Below are experts of layer 7 (counted from 0) of a mixture-of-experts language model. Rows are named router (the router's row for the expert), gate (a neuron's input weights, with its number), up (a neuron's input weights, with its number) and show model dimensions 256-383. Each number is 128 + 24 x the weight over its row's rms, rounded and kept within 0 to 255.
Before each expert's rows: "gets" lists some tokens that make up at least twice as much of what it gets as of all text. This comes from a sample of Wikipedia text that the model never trained on. Tokens count by the router's weight.

# expert 4
gets: " |", ".", " and", ":", " the", "-"
router [159 144 103 142 164 144 119 186 112 124 147 150 141 121 129 162 166 127 157 154 144 145 114 144 124 106 151 130  94 143 128 141 139 155 153 172 131 161 128 147  98  99 114  96 154 132 105 135  97 108 145 131 128 137 161 135 116 107 112 145 147 160 121 143 129 111 131 140 153 130 113 166 138 133 127 145 101 155 123  79 134 117 114 142 119 137 172 118 109 111 157 123  92 132 123 143 134 112 147 131 145 194 134 127 138 140 161 123 126 106 136 139 100 118 122 148 162  89 121  99 136 136 137 104 118 109 135  96]
gate0 [ 72 139  70  87  95  86 105  92 163 140 101 134 142 119 137 116 103 146 144 124 140 154 120 142 111 153 125 146 139 167 113 121  95 130 113 108 123 140 112  84 120 139 150 122 131 107 149 130 126 149 156 126 117 155 115 123  49 119 149 115 184 137 107 119 129 142 134 131 152 133 137 146 163  79 127 181 121 156 129 152 159 130 142 152 147 110 169 114 127  97 160 144 134 131 120 150  88 107 118 145 140 122 143  84 124 147  87 125 134 143 146 105 126 115 116 145 155 120 118 135 145  88 127 111 133 129 113  78]
up0 [ 97  96 129  93 152 122 122 133 117 168 140 158 112 168 133 161 121 142 137 142 117 142 127 166 104 124 136 133 126 153 112 146 145 137 147 168 133 123 112 115 159 118 145 107 136 141 100 158 143 107 112  85 138  87 140 171 117 152 136 137 117 114 108 161 154 149 149 151 100  96 116  94 116 108  92 114 104 160 146 122 151 145 119 192 103  98 154 116 142  96 115 161 114 138 101 127 127  81 131 169 134 104 129 139 132 146 179 118 157  87 125 121 141 157 136 120 123  94 108 115 120 120 129 162 148 135 146 140]
gate1 [118 126 114  81 147  90 153 135 132  74 128 152 114 157  92 115 132 135 105 150 133 138 128 145 104 150 111 152 171  99 138  79 161 101 111  97 121 118 122 131 156 112  96 106  95 126 132 123 111 146 128 109 156 152 149 118 156  99 119 111 125 141 101 117 128  89 131 142 129  99 156 152 124 132 114 102 128 119 114 149 152 153 140 149 133  84 118 104 129  91 123 134 110 108  95 140  82 145 120 153 153 112 137 149  89 172 160  68 114 117  98 108  89 108 166 183 119 143 148 190 127 136  91 132  97 132 115  56]
up1 [161 104 151 171 138 133 134  87 112 102 155  66  97 130 113 122 136 139 117 130 127 140 123  97 124 107 144 118 148 132 153 166 147 126  91 111 138 124 118 104 106 104 132  86 144 155 139 134 132  87 146 113 109 107 157 110 155 154 124 106 156  98 147 138  97 121 155 133 159 128 118 138  93 200  94 133 135 161 151 111 113 139 129 165  93 152  98 134  73 132 112 143 117 101  87 114 146 125 174 131 149 146 101 130 118 106 119 115 118 124 147 126 126 154 108 138 142 131 108 118 135 107 152 123 111 101 136  88]
gate2 [120 130 102 149 133 119 113 141 117 135 114 125 107 101 116 139 108  75 122 199 142 120 111 110 104 142 161 154 178 156 145 159 173 149 141 127 118 109 107 133 128 128 115  74  86 137 139 104 102 147 135  74 134 110 124 139 138 125 144 180  85 144  88 134 103 116 152 125  94 178 135  91 164 162 119  85 102 121  99 155 147 152  97 136 127 128 148 139 150 147 131 106  88 113 128 148 136  95 108 127 117 128 105 142 109 144 119 146 154  98 104 119  69 143 103  62  78 136 196 167 133 147 106 157 115 132 128 128]
up2 [143 143 158 144 150 147 135  93 138 167 135 105 138 105 168 141 116 143 154 101 124  78 131 157  92 142 140  50 115 139 151 161  96 148 129 139 144 154 147 146 141 144 118 138 157 139 171 113 125 112 143 161 159 140 120 148 134 169 114 144 121 138 104 138 131 169 119 153 134 121 133 118 108 152 138  94 105 170 141 121 141 144 124  67 164 125  52 125 139 134 138 136 145  81 131 103 121 143 163 120 130 142 111 103 163 103 118  79 120 129 120 160 144 122 114 122 148 121 111 140 136 137 158 131 162 132 115 130]
gate3 [106 100 146 158 125 110 140 105 114 141 109 110 102 130 118 144 157 154  91 133 108 131 136 138  84 134 128  96 102 129 108 140 148 143 121 123 105 137 102 164 143 151 137 133 127 164 149 136 141  90 117 111 164 124 179  91 112 130 123 101 120 119 120 100 109 160 101 121 161 138  78 125 131 148 122 106 134 139 115 127 149 139 112 131 125 139 151 105  95 134 154 130 105 106 117 130 118 135 130 174 123 153 140 129 123 164 148 120 130 102  82 117 117 111 141 115  82 114 152 115 123 106 169 113  92 114 144 111]
up3 [158 151 123  91 143 131 108 128 139 118 126  99 120 133 144 132 130 117 129 112 146 120 150 122 141 139 151 105 128 147 118 115 163 156  94 149 150  56 133 101  87 102 102 130 101 114 113 130 115 108 141 127 141  78 131 108 144 135 126 174 126 113 135 175 110  89 156 145 120  92 154 141  99 122 135 104  95  81 150 147 115 122 105 151 131  67 127 150 139 129 121 132 126 143 109 127  82  92 160 128 148  91 134 162 162 184  83 107 159 118  92 151 122 138 122 152 157 132  72 139 132 138  87 123 122 148 100 163]
gate4 [147 131  96 138 126 132 116 144 177 102 142 117 130 117 121 109 126 116 126 164 152 133 156 133 149 106  92 118 164 137 145 121 135  76 138 149 143 109 128 124 125 156 130 152 114 113 123  97 124  60 144 120 124 122 137 201 121 101 148 159 105 122 119 169 152 121 143 133 139 189 140 113 145 112 142 101 126 150 123 131 136 153 118 167 155 135 102 100 127  95 157 121 116 153 132 113 110  42 155 138 146 135 101 100 175  89 162  81 120 154 134 104 104 115 100 120  77 137 119 127  49 122  95 113 143 123 125 151]
up4 [140 135 164 132 145 105  97 129  78 115 119 140 153 134 146 139  91 162 112 131 111 115 136 124  72 105 126 136 128 115 148  81 135 141 141 121 140 146 114 156 149 107 129 139  94 139 153 141 148 122 110 134 105 126 138 106  97 173 130 123 126 121 121 165 156 180 138  89 159 130 113 145 101 110 153 138 116 131 102 110 159 105 152 141 100 117 143 133 135 142 130 139 114 147 101 125 148 142  74 134  74 107  72 130 129 146  96 194 121 139 124 108 142 158 155 133 168 100 118 102 115 134 159 160 136 153 129 112]
gate5 [120 120 120 117 140  86 156  92 129 101 132 101 158 122  82 106 144 129 121 114 165 136 142 127 122 135 104 123 139 135 181 108 121 107 149 131  89 124  66 121  95  95  85 133 148 122 110 128 116 154 118 147  96 125 129 134 108 141 180 121 125 131 125 124 144 109 147 122 133 106 101 126 142 147 125  74 136 125  86 119 142 135 136 144 123 121 137 177 121 125 154 141 147 128 130 108 124 149 128 153 114 111 117  93  86 131 133 122 148  96 140 162 131 102 101  99 110 184 181 115 142 131 128  80 108  85 153  98]
up5 [121 172 120 156 146  89 118 119 155 178 160 102 121 142 148  97 125  90 159 141 152 116 127 120 132 128 113 136 106 136  82 164 127 115 102  98 137 131 172 129 173  97 139 110  91 155 168 140 142  81 154 142 157 130 113 135 146 158 114 107 103 132 126 106  64 116 131 106 133 119 173 132 151 135  92 160 105  99  92 126 106 117 119 130 138 116 148 141 133 153 131 116  96 128 119  94  81 133 144 111 150 135 126 140 203 108 134 188 147 139  98  94  95 128 114 133 127 131 125  96 112 130  85 123 134 130 119  91]
gate6 [ 98 128 103 156 108 140 133 130 132 143 141 113 143 137 116 150 161 156 162 114 104 106 148 134 160  95 138 139 108 139 123 146 114 106 128 155 113 127 141 147  80 148  98 128 109  80 135 157 119 117  92 107 109 128 168 106 110 104 140 124  99 107 114 113 122 160 128 130 115 122 121 140 107 161 152 160 165  84 133 167 176 108 140 135 132 143 117  76 110 131 116 114 121 132 141 178 135 110 174 121 121 149 161 152 147 115 106 170 113 124 155 109 132 162 142 128 123 127 106  74 131 165 104 119 154 147 152 108]
up6 [129 121 127  95 127 137 143 139 137 156 122 124 158 154 149 163 130 133 164 156 126 108 155 108 111 136 110 123  99  86  91  88 103 135 116 139 151 149 169 116 110 121 113 114  99 119 145 163 127 137 169 107 130 126 147 116 134 116 124 114 126 121 126 138 134 121 115 163 115 127 119  80 115 149 141 159 109 111 110 118 178 108 107 146 117 135 114 149 131 143  90 111 134  77 120 143 121 123 174 103 108 124 131 144 109 126 116 181 127 106 118  80 142 109 163 169 157 112  64  81 173 139 170 132 139 114 118 157]
gate7 [162 124  95 151 133 118 119 137 152 129 116 143 134 139 102 105 142 110 112 127 155 133 147 150 116  93  78 130 115 139 154 134 180 157 128 145 145 124 135 134 180 155 131 122 131 134 111 139 122 149 118 132 113 117 106 105 112  88 143 153 116 139 125 177 111 140 166 113 130 124 129 174 109  97 125 157 156 140 145 126 151 136 171 171 137 129 154 155 103  58 120 120 100 139 133 152 100 140 115 163  98 124 110 113 168 119 134 176 114  96 112 138 146 130 102 151 144 132 156 140  95 181 136 120 105 137 152 114]
up7 [ 90 125  89 144 125 118 151 111 157 119 115 115  76 113 117 137 123 101 131 125 110 117 161 107 138 153 110 116 127 111 116  70 119 142 119 129 120  96 129 118 108 146 105 139 126  92 116 104 132  93 111 143 150 162 161 160 120 112 188 152 120 106 114 134 112 141 118 116  93 191 124 114 121 142  98 119 127 139 117 135 121 165 108 149 117 169 124  97 110 146 135 145 131 125 116 145 118 110 177 101 131 114 141 127 101 122 132  86 136 138 127 147 113 130  81  79 141 113 121 118  98 107 121 140 162 139 116 105]

# expert 7
gets: "1", "2", " ", " of", "0", "3"
router [142 127 119 116 144 101 128 121 160 114 138 104 168 144 125 140 111 114 136 155  91 120 128 144 101 103 151 132 112 131 137 157  89 112 136 177 117 181  97 116  75 130 130 144 140 119 133 155 122 100 132 144 147 149 163 166 112 137 173 109 140 146 107 138  90 142 112 123 169 139 128 129 137 103 127 135 161 147 135 182 130 146 143 110 129 159 152 163 148 120 142  97 156 107 120 173 136 128 140 171 159 199 123 146 134 121 111  99 136  76 129 135  94 110 130 142 116 127 142 118 138 104 143 125 126 123 114 119]
gate0 [130 114  98  99 141 143 134 129 162  99 151 134 119  93 124 151 101 142 175 136 119 161 152 164  92 110 128 178 118 117 136 130 114  86 163 150 143 126 115 142 152  88 119 127 153 157 151 171 123 150 162  94  51 128 140 125 137 167 179 101 110 165 137 153 149 143 143  94 142 144 101 113 121  90 141  84 153 156 130 143 144 157 136  99 140 130  86 107 117 140 137 116 137 102 132 118 144 132 101 159  77 143  87 169 121 119 106 120 148 117 118 177 127 105 176 151 123 111 142 144 146 130 134 130  86 159 144 125]
up0 [143 137 151 170 137 139 103 153 101 171  91 106 129 102 134 103 129 124 170 124 128 100 120 142 171 155 126  86 104 133 146 134 137 121  94 128 135  99 156 148 107 144 148  89 123  92 105 116 142 155 105 148 129 112 171 117 135 109 113 181  90  82 125 103 102 123 124 147 125  99 159 107 152 115 161 166 104 143 117 117 104 105 127 103  99 159 131 137 123 148 118 156  88 145 140 181 133  97 153 113 152 148 140 103 120 132 164 127 134 137 106 118 148 120  98  59 152 144 123 125 110 152 111 133 151 117 117 124]
gate1 [ 98 123 117 140 124 136  93 132 118 147 119 137 120  90  83 127 129  87 138 159 125 132 102 142 122 117 121 143 118 134 168 103 143 155 175 135  69 109 144 143 103 151 144 141 132  97 136 121 125 111 137 149 145 151 152 119 137 120 143 131 150 106 107 111 164 121 135 144 162 104 106 138 114 121 139  96 176  73 104 144 145 145 132 138 178 121 130  91 104 155 139 111 143 103 127 100 102  82 141 139 109 122 110 149  93 140 186 166 133 125 117  97  87 107 129 161 177 133 152 114 147 123 110  77 130 115 101 133]
up1 [ 87 140 200 121 162 150 112 117 115 150 131 125  97 124 146 112 140 118 145 123 134 174 123 154 172 128 150 127 106 150 159 139 132 120 144 111  91 102 175 155 109 153 150 116 125 101 138 146 139 128 121 115 137 133 134 138 123 107 138  94 162 109 103 115 130 107 175 109 164 153 135 130 114 117 111 148 150 122 133 151 101 114  91 139  75 140  87 116  98 160  92 122 139 157 109 111 106 119 165  98 137 128 126 133 141 136 157 153 123 131 138 142 121 158 130 111 120 137 123 121 102 132 157 141 145 104 160 129]
gate2 [124 115 100  89 128 130 139 142 130  99 136 127 138 123 107 144 146 168 105 166 105 142 135 121 164 149 122  82 195 114 111 135 123 130 149 149 114 151 100 148 113 135 184 137  92 132 118 144 135 136 140 150 123 134 153 122 147  94 124 122 143 118  97 145 115 109  70 142 105 104  80 151 154 141  72 118 129 129 155 138 140 111  63  98 127 126  81 132 123 119 157 145 118 129 154 141 186 144 132 168 122 137 119 110 127 167 147 102 157 117 129 151  96 117 128 143 122 112  92  94 106 119 188 144 114 148 116 138]
up2 [122 134 129 110 130 140 137 118 130 166 131 127 103 133 134 142 127 121 112 126 146  71 160 168 138 124 122 113  88 152 135  92 152  41 162 123 129  93 114 138 128 119 141 128 171 111 133 136 125 132 128 131 157 129 142  81 129 126 139 122 143 147 151  69 123 139 114 138 163 110 143 140  97 152 145 109 158 109 110 130 117 101 151 149 169 130 135 124 146  95 106 149 138 138 143 124 148 141 105 111 115  86  70 158  93 172 118 122 115 163  95 147 161 110 102 129 139 141 143 124  78 130 111 128 154 126 111 111]
gate3 [152 106 140 112 121  99 146 136 105 135 120 160 155 134  93 117 148 131 113 146  99 153 164 131 155 133 173 121 124 194 133 173  69 131 116 132 176 174 132 123  91 122 169 114 120 108 129 146 138 134  97 111 132 144 132 198 143 164 133 135 176 161 152 120 188 130 123 139 141 126 131  77 115 138 150 141  98 125 133 146 143 119 132 116 170 142 160 138 129 122 106  94 109 115 106 112 142  78 146 105 125 129 127  94  99  81 136 119 171 149 105 148 101  94 121  90 110 162 155 162 130 104 139 158 102 136 143 101]
up3 [125 142  72 121 144 137 168 134  84 130 126 112 136 126  91 104 167 127 134 132  79 151 146 107 117 137 140 115 191 152 131 142 112 101 130 143 127 163 134 101 137 134 158 134 124 111 126 134 136 118 126 112 135 136 161 144 149 107 173 158 160 144 151 111 163  69 124 160 138 127 112  90 106 101 141 126 123  86 154 131 132 107 121 142 127 158 168 148 119 115 111 110  99 107  96 103 119  89 135 130 179 121 135 124  95 102 147 129 131 142 108 127 120  98 116 111 105 119 182 149 128  96 130 131 110 133 136 123]
gate4 [170 109 147 149 124 153 157 137 127 100 149  91 172 140  99 145 110 164 107 127 125 116 145 149 147 125 143 154 154 127  75 128 125 155 155 141 128 136  70 160 152 150 174 119 163 105 148 162 174 118 129 126 152 105 130 181 105 102 127 180 159 164  93 119 118 133 159 113  94 116 146 117 161 106  81  80 145 149  93 131 120 141 104 123 154 175 101 143 161 123 128 145 146 133 104  91 126 118 152 114 132 168 118 127 133  87 109 126  99 151 149 123  77 176 152 174 126 136 144 147 118 162  63  88 128 154  86 129]
up4 [126 102 113 135 141 139 161 142 113 127 118 127 121 131 142 167 108 149 124 147 180 121  98  97 119 138 135 137 117  98 124 122 117 105 193 119 128 126  97 121 125 132 152 126 120 156 145 102 137 165 127 159  75 147 167 107  72  96 154 132  96 112 120 133  97  79 114 127 122 125 149 130 135  71  91 160 143 129 114 114 123 106 119 130 126 163 198 123 166 104 126 123  86 133 120 158  87 138  83 151 122 168 103 186 170 136 135  90 131 135 109 151 122 122 125  77 110 119 147 104 144 140 133 158 143 153 141 132]
gate5 [151 150 137 148 125 102 122 131 161 121 159 118 134 140 141 141 118 144 101 122 162 126 138 126 105 155 155  88  87  81 123 123 218 119 149 123 106 150 121 162 131 119 154 124 157 143 108 147 118 132 142 148 134 130  81 132 126 157 137 140 102 112 131  98 141 134 159 150 143 153 108  87 144 121  93 136 171 130 110 119 159 116 140  94 134 119 149 135 106 113 138 139 141 139 165 128 128 126 118 123 136 162 112 141 140 141  95 108 176  96 114 123 108 121 111 142  98 142 121 167 124 171 125 110 162 178 134 128]
up5 [105 134 121 116 164 133  95 115 174 139 153 106 141 134 154 132  90 127 136  73 119  75  96 155 102 129 135 114 107  84 139 134 117 128 111  93 125 125 128  68 121 145 193 142 128 149 147  82 154 145 132 138  99 162 180  70 140 140 138 119 129 141 190  92 106 181 163 146 140 150 117 130  84 106 119 152 108 135 121 132 122 108 114 170 143 124 143 142 117 149 119 112 119 136 118 124 126 137 134 163 127 121 141 124  92 115  87 117 122  95  73 135 147 130 160 148 116 138 153  99 170 101 152 124 157 115 111 149]
gate6 [135 110 126 138 172 108 125  82 128 102 133 120 148 114 169 177  95  79 128 160 144  99 112 129 101 101 132 101 138 123 122 203 147 152 127 166 120 142  90 143 128 128 117 146 131 147 117 158 139 129 120 142 129 172 115 130 151 138 126 120  99 154  86 113 101 133 121 119 128  84 119 138 160 124 141 108 130 111 133 140  82 144 141 113 159 147 149 133  98 122 125  83 156 177 142 158 109 148 135 128 146 168  93 133 158  92 129 112 161 109 112 166 137 132 127 132 151 125 124 103 129 156 138 136 135 149 142 105]
up6 [104 148 137 130 127 129 117 125  97 158 156 148 119 181 123 135 141 146 122 107 120 148 130 101 132 124  89 104 125 153 130  58 118 111 106 131 103 133 136 140 182 138 126 150 117 172 158  68 162 115 140 115 154 109 126 163  99  96 129 176 148 115 148 108 113 136 156 120 183 154 132 152  85 123 136 122 103 139  87 107 112 118 157 155 110 107 121 111 141 107 100 164 129  97 112 108 150 128 149 121 127 104 132 131 122 138 133 129 125 185 146  82 112 132 163  96 135 129 132 149 104 118 109 137 145 139 112 101]
gate7 [136 130 141 133 135 139 136  67 140 107 136 137 147 137 130 124 113 137 125 100 135 136 118  91  74  97 100 136 124 142 105 146 141 137  67 118 131 143 158 132 109 127 137 136 116 135 130 147 116  90  87 159 137 161 129 160 137 122  95 155 118 110 125 143 155 142 158 170  94 136 167  85 114  96 110 133 160 141 101 149 132 140 156 149 166 143 113 121 122 158 176 145 134 118  70 132  77 120 148 134 128 168  90 128 108 134 104 147 141 106 132 102 140  87  88 185 135 106 132 114 165 118 132  87 135 132 129 147]
up7 [119 146 123 127  77 164 101 119 125 184 149 158 179 101 124  96 114 123 159 127 147  96 148 155 153 131 102 184 153 118 115 113 108 121 144 136 138 121 145 130 109 106 136 152 137  89 185 116 144  98 128 127 153 158 111 166 121  83 123 131 167 152 119  95 134 135 175 101 159 142 118 122 153 126 165 130 102  95 135 110 148 131 108 132 156 120 142 108 127 135 144 117 157 134 112 105 142 110 153 139 140  89 169 104 139 116 103 122 104 118 128 129 116  74 106 165 142 115  85 142  73 115 121 163 150 122 126 140]

# expert 2
gets: ",", "9", " to", " (", " was", "'"
router [119 154 105 150 122 137 131 166 159 120 113 103 113 117 142 136 127 113 138 159 122 155 130 137 107 111 134 111 103 141 148 116 127 149 116 167 158 171 107 139 105 111 109 116  98  81  69 143 118 102 110 120 150 142 135 149 142 137 109 116 109 164 139 123  76 148 108 169 141 154 156 153 135 127 149 118 126 138 102 149 149 155 126 127 145 128 151 114 122 112 139  98 114 115  92 130 133  91 168 143 159 181 155 143  94 135 160 127 124 133 136 143  79 118 125 159 105  85 116 108 141 135 155  91 124 120 118 130]
gate0 [153 129 122 122 106 146 108 135 147 110 138 192  69 151 155 151 109 138 174  99 163 126 161 152 136 120 111  82 127 172  88 125 131 106 151 151 122 149 143 128 122 136 132 118 160 149 104 136 132 129 110 145 112 176  85  98 117 135 109 128 127  99 104 130 109 149 118 186 113 157 123 112 122 155  62 126 102 124 122 141 128 118 191  97 146 157 156 120 153  87 190 104 152  95  59 170 162 136 163 161 110 134  83 173 128 123 113 135 131 148 140 117  87 134 150 131 133 123 124 125 114 123 171 141 107  83 130  99]
up0 [128 163 108  92 141 127 105 146 125 131 125 132  70 103  97 122 139 120 109 147 129 124 154 165 104 104 122 110 108 139 115 152 128 133 116 133 100 119 141 116 120 117 142 109 161 154 151 173 119 128 154 132 158 172 117 117  77 129 130 133 150  91 123 138 116 100 126 151 139 175 153 146 127 198  80 148 125 154 157 157  83 150 134 109 106 138 163 134 134 132 125 116 162  86 114 183 133 168 128 133 124 138  85 165 138 145 139 141 151 144 105  96 128 109 143 127 180 120 106 113 111 116 118  69 131 130 125 110]
gate1 [ 91 119 113 149 172 118  94 122 174 150 141 149 114 158 137 191 135 129 115 158  93 154 102 133 129 153 101 124 180 131 131 136 157 124  77 132 148 124 146  97 130 100 140  96 134 102 151 106 148 113 108 173 139 169 122 141 157 131 122 109  94 146 115 173 102  97 140 137 121 164 127 113 121  97  95 121 125 144 106 114 136 171 131 142 164 116 149 175 112 109 164 105 139 108 139 143 105 116 137 117 150 125 124 126 131 122 133 175 148 114 105 155  98 130 129 136 138 135 106 106 133 125 140 130 155  98 145 135]
up1 [125 157  90 133  82 111 124 148 164 136 146 124 110 129 114 135 143 147 141 133 127 156 120 115 104 131 131 135 104 107 150  86  99 152 137 153 109 156 133 105 132  92 120 196 146 151 122 114 116 123  73 158 150 135 111  94  88 130 152 103 173 123 134 130 126 115  94 135 122 162 157 125 108 154 106 147 139 106 132 137 108 107 186 127  77 135 174  82 159 142 141 110 174  91 126 147  99 149  96 109 133 109 169 149 116 101 114  84  68  75 141  94 112 125  88 106 118 115 107 124 133  84 114 121 147 113 119 105]
gate2 [101 119 163 205 149 113 123 126 123  78 103 166 136 142 114 112  88 115 177 127 156 117 141 138 157 110 163 127 127 113 124 125 132 128 124 156 147  93 136 144 123  91 120 102 121 114 122 137 133 117  92 115 133 154 142 169 128 149 137 105 120 119 103 141 160 112  97 114 124 106 108  97 136 136 149 149 136 123 140 147 164 146 109  98 176 140 115 134  76  96 117  95  93 132 126 151 156 195 125 141 142 171 125 140 111 132 116 144 108 100 136  85 104  91 139  98 114 131 130 100 126 136 159 115  92 140 155 102]
up2 [123 136 132 102 103 123 133 116 130  74  79 155 163  99  89 105 158 112 103 105 183 143 122 153 138 119 145 149 151  99 153 149 119 141 171 104 139 124 116 148 130 107 122  71 135 136 144 161 155 128 119 117 120 127 134 138 136 126 136  98 147 141 114 123 162 126 124 123 153 133 176 126 140 168 121 124 176 153 177 121 119 121 108 139 117 125 149 115 136 119 132 138 135 143 154 145  72 141  91 154 112 112 124 118  88 122 151 145 128 124  97 132 107 103 156 131 112 150 148  83 116 106 115 126 123 128 137 121]
gate3 [ 96 151 121 124 142 128 139  83 129 143 148 110 175 119  87 121 143 105 114 154 145 131 100 139 107 131 113 134 162 132 115  99 114 167  98 104 138 153 125 109 153 176 147 163 125 135 156  89 139 142 137 154 160 182 139 122 111  80 134 112 171 121 112 118 133 137 131 159 134 112 153 146 107 183 143 112 181 144  90 141 107 129 127 130 113 109 181  93 153 124 127 113 141 128 169 127  88 125 105 165  85 124 188  86 146 120 105 118 166 149 117  99 156  98 106 126 134 127 160 102 169 152 145  93 141 124 118  89]
up3 [132 107 113 141 105  93 107 168  85 110 119 144 106  96 135 144 108 126  92 128 101 121 164 109 132 142 143 118  96 124 103 146 148 121 118 145 114 123 110 149 151 134 113  93 161 128 118 104 149 104 120  76 120 139 162 129 139 164 132 132 143 106 113 115 114 116  89 158 153 104 114 115 118 126 102 118 114 102 111 150 137 181 181 148 168 143 160  93 122  88 129 105 100  71 154 127 162 130 132 140 138 119 112 157 134 180 128 126  82  82 120 150  94 130 121 138 117 121 110 172 131 154 126 133 104 118 140 108]
gate4 [ 91 136 121 124 146 122 134 145 108 105  95 104 138 119 149 216 152 148 114 136 100 168 133 106 109  88 144 124 102 145 106 146 106 140 124 168  96 108 103 124 136  87  93 158 124 150 137 152 139 149  98 135 145 107 140 121 115 137 155 125 130 107 147 134 162 130 116 113 137 119 107 150 125 121  89 112 122 121  78 142 116 118 123  91 178 145 126 135 144 136 122 149  86 118 136 109 111 151 127  95 145 119 108 138 118 126 137 152 125 131 158 139 107  93 126 106 133 142 132 166 112 151 149 103  91  87 145 133]
up4 [ 98 155 145 132 131 147 141 127 114 110 116 146 140 128 151 122 123 113  95 141 121 128 135 134 142  96  89 148 130  97 108 120 135 141 112 118 170 133 157 157 204 131 124  93 181 112 128 124 142  94 136 118 131 165 134 126 119 149 160 139 169  98 114 120 165 153 138 134 141 172 122 127 130  97 145 116 129 116  91  92 161 123 124  97 124 141 133 127 119 151 157 141 118 126 133  96 154 164 120 108 166 120 169  88 117 116 143 152 167  89 150 135  86 131 149 134 130 129 116 160 104  94 142 129 118 130 145 128]
gate5 [113 157 134 131 132 113 160 133 131 117 114  70 164 129 101 132 130 149 129 152 121 124 150 102 119 127 174 134 118 133 157 124 108 147  93 161  96 133 145  93 142 108 143 123 155 122 167 158 114 127 128 153 148 122 154 163 108 127 124 156 149 156 134 137 151 122  80 104 158 138  96 139 162 149 113 130 140 160  93 115 113 165 128 102 140 107 149 110 125 134 120 113 149 125 158 145 108 107 147 121 117 161 130 139 104  92 128 152  96 144 103 129 109 141  79 113 139 142 137  94 105 135 116  49 140 133 136  94]
up5 [151 132  83  98 164 127 129 126 115 172 147 100 146 149 112 107 117 150 114 160 101 115 132 150 143 121 111  86 123 100 127 146 176 112 138 134  91 116  90 117 124 108 204 151 179 122 133 174 123 167 145 159 143 147 150 109 137 111 149 121 139 144 126 142 127 111 133 139 136  99 140 131 122 162  93 120  91 134 124 129  71  97 168 126 123  93 111 132  94 102 119 136 135 154 164 147 134  96  99 135 160  81 146 169 127 123 138  52 128 156 129 158 136 159 140 138 155 127  80 140  91 101 129 176 160 115 124  92]
gate6 [117 124 134 119 167 109 128 110 139 146 141 118 145 164 141 170 130 141 143 182 179 128 127 111 117 117 135 136  83 137 137 100 152 117 119 137 106 104 145 116 109 126 123 129 109 149 151 153 142 142 142 158 174 121  78 146 180 147  93 136 118 162 126 144 127  99 149 119 139  92 104  98  86 137 133  99 156 162 102 109 126 108 125  94 135  99 140 185 121 182 127 140 152 164 141 144  92 122  81 122  98 132 149 110 132 141 132 128 161 111 132 134 120 109 108 126 127 141 113 108  88 147 156 117 109 117 157 111]
up6 [141 127  92  79 141 130 184 100  93  98 133 131  73 101 119  76 100 146 126 146 132 134 141 128 146 139 162 145 143 123 121 147 111 142 157 133  93 107 154 141 129 120 143 120  83 108  72 127  85 103  89 111 157 116 121 130 127 107 137 141 123 127 148  98 141 140 173 110  71 109 117 154 181 119 124 114 110 127 158 130 117  98 111 116 101 132  67 136 149 145 122  74 111 147 148 132 144 112 132 111  90 127 119  91 110 129 168 145 128 167 148 158 156 136 109 101 116 155 122 149 131 134 150 151 113 189 115 147]
gate7 [103 122 145 176  91 119 118 159 185 129 114 157 155 140 106 137 145 164 138  84 146 158 146 133 103 100 127  98  92 138 173 137 121 126 107 167 144 125  86 148 113 119 184  86  91 157 144 131 134 153  93 167 171 120 157 143  81 104 121 141 100 138 137 151  99 117 134  99 110 138 117 143 113  95 117 170 131 124 121 126 138 142 124 103 142 116 158  91 120 110 129 155  65 156 139 114 112 123 116 159 182 144 132 126 137 143 154 136 136 139 114  96 110 140  98 115 113 110 138  71 115 119 178 156 122 175 198 157]
up7 [ 87 104 126 110 141 167 141 118 105 178 102 116 166 110 117 141 133 147 150 150 117 123 118 147 122 139 116  65 163  99 127 114 157 151 138 114 132 143 161 101 146 111 138 131 138 115 114 142 106 135 160  78 143 144 142  50 151 132 161 134 142 143 122 152 121 124 112 112 114 115 132 122 125 123 157 103 129 112 124 155 115 128 119 121  99 131 131 127 138 125 128 132 120 104 143 142 177 137  99 110  87 137 130 106 138 109 119 186 122 122 137 153 140 123 141 133  82 116 154 147 122  68 120 140 105 147 119 127]